Below are experts of layer 9 (counted from 0) of a mixture-of-experts language model. Rows are named router (the router's row for the expert), up (a neuron's input weights, with its number) and show model dimensions 0-255. Each number is 500 + 25 x the weight over its row's rms, rounded and kept within 0 to 999. Numbers have three digits each.
Before each expert's rows: a language model's description of what the expert responds to. This comes from a sample of Wikipedia text that the model never trained on.

# expert 58
It responds to: Pipes, semicolons and labels in election and sports results tables, such as place, hold, wins, medalist, yards, percentages.
router:499486480491508482522517471546496472460513519490470472537516530491502457487513508504471507505497507499498512496488508492498534550487497481495466506484527506499482527537485509459521455527513509495500518515540509535509456525484522541472493532518468499544550494491548463481479503492538502498492512476549494519490532489478499551497532469462544488489515461509464498503460502545541459515504512510447501492522466470502497488494537512520407492476519505489522516531517473451521505500500546507494468489481504498466541495473498506528479529485526447507544503527467495457512471514484541491495492544493488502514505482500493515483476486501530486505475513535495498506485564465507478509501500524507546465488493502528520512508501477498468521517449498499490446491503558534512505540428482
up1:520524548485519506467495439497558515522518528462471522498489489510492557523507479427532513496537506536490530544500523519501559503544514554525486496496518467482509501480458513511551530508486532510506507509476518514512471480481513539475492519567491512533497469474537550485495494556489502519474494489497472478515518506452527460511463497520497516530499482491498469514531524553522498524492490508513455495495480535533535549482488518490456508481474503525506491494457481498517528509478513492504529531518510461479467510530484500516508481478492516470448467504533519500485471524474505464501537488490500476528504486492485486456545491497536445518504504483498517504449488486455509472529517511511501488482519495505553507488516497490461456505481458482503501477484498471498508529510480

# expert 22
It responds to: Digits, pipes, semicolons and unit tokens like ft, km, cm inside sports statistics tables and measurement lists.
router:499503454500549494493492488524518452546497513515483450539522529484506496471503515489485490484464498480479500484493493474496539543490534494495470505498521539518513519514477481473486480517541539496492519474539506521514487506478506543483509523509478517527552491496555457485497546524508478471507503529532508528496478502498518530502537463527514479509490463473491487476483520516499467475522537530505502501501491493519504470526530550513393516459510480511454505506513479490522512511506523502551509491473488472487506466473479534531486460506491441528524521506469514470514521518520533464500462561499474487499484487504516538493478496476512516478496466507497516500496514440466466520533514526487520458507470484508523509500468465499509523522481495530510452478512585529498503524486511
up1:484510478505550502508482473523464507510516469477534521515515508466496515462478514440505513457475467513476457481470528476486502488468529486460507479528544495473524519476479480488514492548506500492492550500477485518478521519498480574500495495527529536516502493518560462520498471504498512496519504517515527508484455547505553478504539427500486501512495474474523481502537477529514506456515523492496496497495482527501563489505513528561483522515497505510505524507477527523487552471522506489495472500523511502484504477494502536525516502483518527516512496481513552533506553523526480487488504487471480507469496480517510467506522512471522514522526509482453461463496502486498514522520444479468553522454503558494487474462460477491502506479471471529533490485551523495501503503528527

# expert 25
It responds to: Mid-word consonant pieces like th, st, ch, nd, often after prefixes such as un-, e.g. un|st|oppable, fifty-|th|ree, second.
router:545458465508527454525487480493541488534470532495444500484511534491505520495521515472463488491473514495491543489521505511484512536502524487512507528509509524538464496523537535485486484491539544518538494523507551509509501518461517552475512528496468524513508488447555462464490491516541529512483515491508503521508522491505475532517514476501486518495520484456524484469505515541498429462505491491464508512533466502490509497488499498537474449512529463504503488496478474468491470510516508501511507481466517447452527511471491540516515491520516474550528496503463546471540477521489516488508460497511486488538503512511447517488541501509515488487453459563512501526474516473468432494521489502503487506475472508520543520524499488487499460526505479503500489478519523521469525514467514
up0:486505507466517493473482493536546476517486547514486482484537485478455479461498496472479495488504478485474483472502482487494497503525493498491447517516497489454482516520520470478502500531521524493520504494500499498471531478481521527531487542551494514475478470485541522488497547529512458519460452518488448561516467521526540483527452527511530469509508503524508482480456485471504503558529496501543503466543518525533528496519491550517502521506534539535542527547515515504485499524488522515558513479504486474504474509516482547533493500473457496490525464495553489504460518468494490523494493459551484511462473509498480482497521495488495503510484529480531457484506553501515502493470484472494509509484485519510484447456487497438493500502486516505481471465474489536474485523494522

# expert 28
It responds to: Verbs and verb completions after a subject or to, such as laid, sought, broke, making, plus pronouns it, them, him.
router:493484504506486474505524489519513485510494516498490474513507524488532479492505510473471525491471515516499501472428507492496503541496545527456504481523513498501471561550507500480489474505520499510535507449538545541519467506506485518507497560538501531498545500526558535444507518497511464538484494516541468548531520508465503494438471518496492493493512477484471511504462495465546475509534497477487481456532503499489490519449498550522487485493552515498513520492471491498480501506509504468551498498478469477511480529481480546558495517502504418465523504510520524457530517510514549501473467529484475473530502494534475501461501473504538498503492480505484475478504521441487507493529456526480471515506487501487484502503494517496479458491516495524499504499500500531505508537470531
up0:477530505541499521478534507508436509500502554482506524514459499543536508462536494451492512526524510487474509470497488526493520510513524464494537520511471488504517500475443509491516468485471475509480500520500494520493524493505518499474506486489519536523532508518492531474479486468480533518472484469543474535488469509505534509504501490504494518482507539485483474549474471504533525512512515489449450503520513491488494482479498493528489455489517483539517484500492516488534501503512478509511458514492461490468527502456527539524562521516487507503491488517443527492524509509536542506494456526513514446452536480527458467456536495477439537539480521524479468515450500480475505496525469525517502537518494511498535466448502510513481489515492464522539475451484508498519461490475524

# expert 61
It responds to: Middle stems of Latinate words after an initial consonant, e.g. Conf|ig|uration, M|ut|ations, ind|epend|ently, V|is|ual.
router:529510493491520516537491470518497478494474519481510482458520510489521501475497517444510464473510521498505536483484480467492516497492523526493508537501455541518465482523558519506501502483525535513537526480519512519507496511498527539481505514526489521496523490477572535456523504507538490530506479500487513548515478544467496508479516502509497471503534486454499524490497502503486408516501522473494467491508481523493495494493503507520468470483540506517530492501521467461483554522481516498513482512499520429457504518518489513519505510526489496505514524499514539495514476525472495502561463513482507466492493454550494538485540499479560498472464465514519484504508515467428456521521436478510501508532497505530520507499510485463491503502490490487489460509503517548456538513493549
up1:540436497471486511498502493525506482544526453473530467486503496489478468524501505514500529512463475479536488507513486542475488501494499477439453537483516510489540524518491472486525548514502505512531501471516469460494465469477490508541457448517526505491485497495520522483494481466530499495480496529513485509491483488452538514493539501453493488508488483495493463502498481505494470537528486512516561505532520541504531495476485518461502551510494525476444536497524471460489520482498512503513489487513499498493507503493477492489481458512501487510503497509517515514503485482490499481513470480519470580497515502438493493528501477511495477500517532482487459515550527489537498506486505525459530537526469519480519499493502519501492520487534449516507462571522491535417506546510471

# expert 60
It responds to: Single consonant letters inside non-English names, often after accented vowels, such as Györgyi r, Höök k, Mozambique z.
router:521463501503550496515507517519528471475513533475494476503498512480526531478488502489475507516490525474525520492474489510487503502506509488509487507506522539534469533521527510498464491537512523512514565479514498520502489526499537496496493500478517527504493503509583488466516489473497508516525499532541502532518509474498508526503534453457494514495523461393507523466502485521490418452505508509462525500542444525506507471458512521509450477504526478496491483519475506479501523529484518503515499489486519486460560472478485504497499489520560489553502514530481549490519502518503508481497480492483480483545517503512463490489500512483526535476476527497516469487532554479506477478545447496481520462470484504529529515504457484501538474482488463475499479492527532480474512506508512
up13:516480483493500496525475533417468473525490492482470517438512504471573525483469529508519571488507468500550513521514487517532528514512511484523534484492507473538460465524487538543517486495483469487471475503528536502510527501483512496414524517515475504522527488505489470499459510499525489486539505464509537522490491490466500524523507476562443514464478451480497500499502490521510496507529504529493541517487496513517469488476498506511507504479462443483507494467493498513463511449514464488490452481490517466518495552505496512494517454508464488483500519498475499501517483563492470488523500505492466516486540505513503519491513519515456508523470494526494537488520466521467488493517497480493480476504497511528534502495531535540532527528497540519525477465508488500516502517482512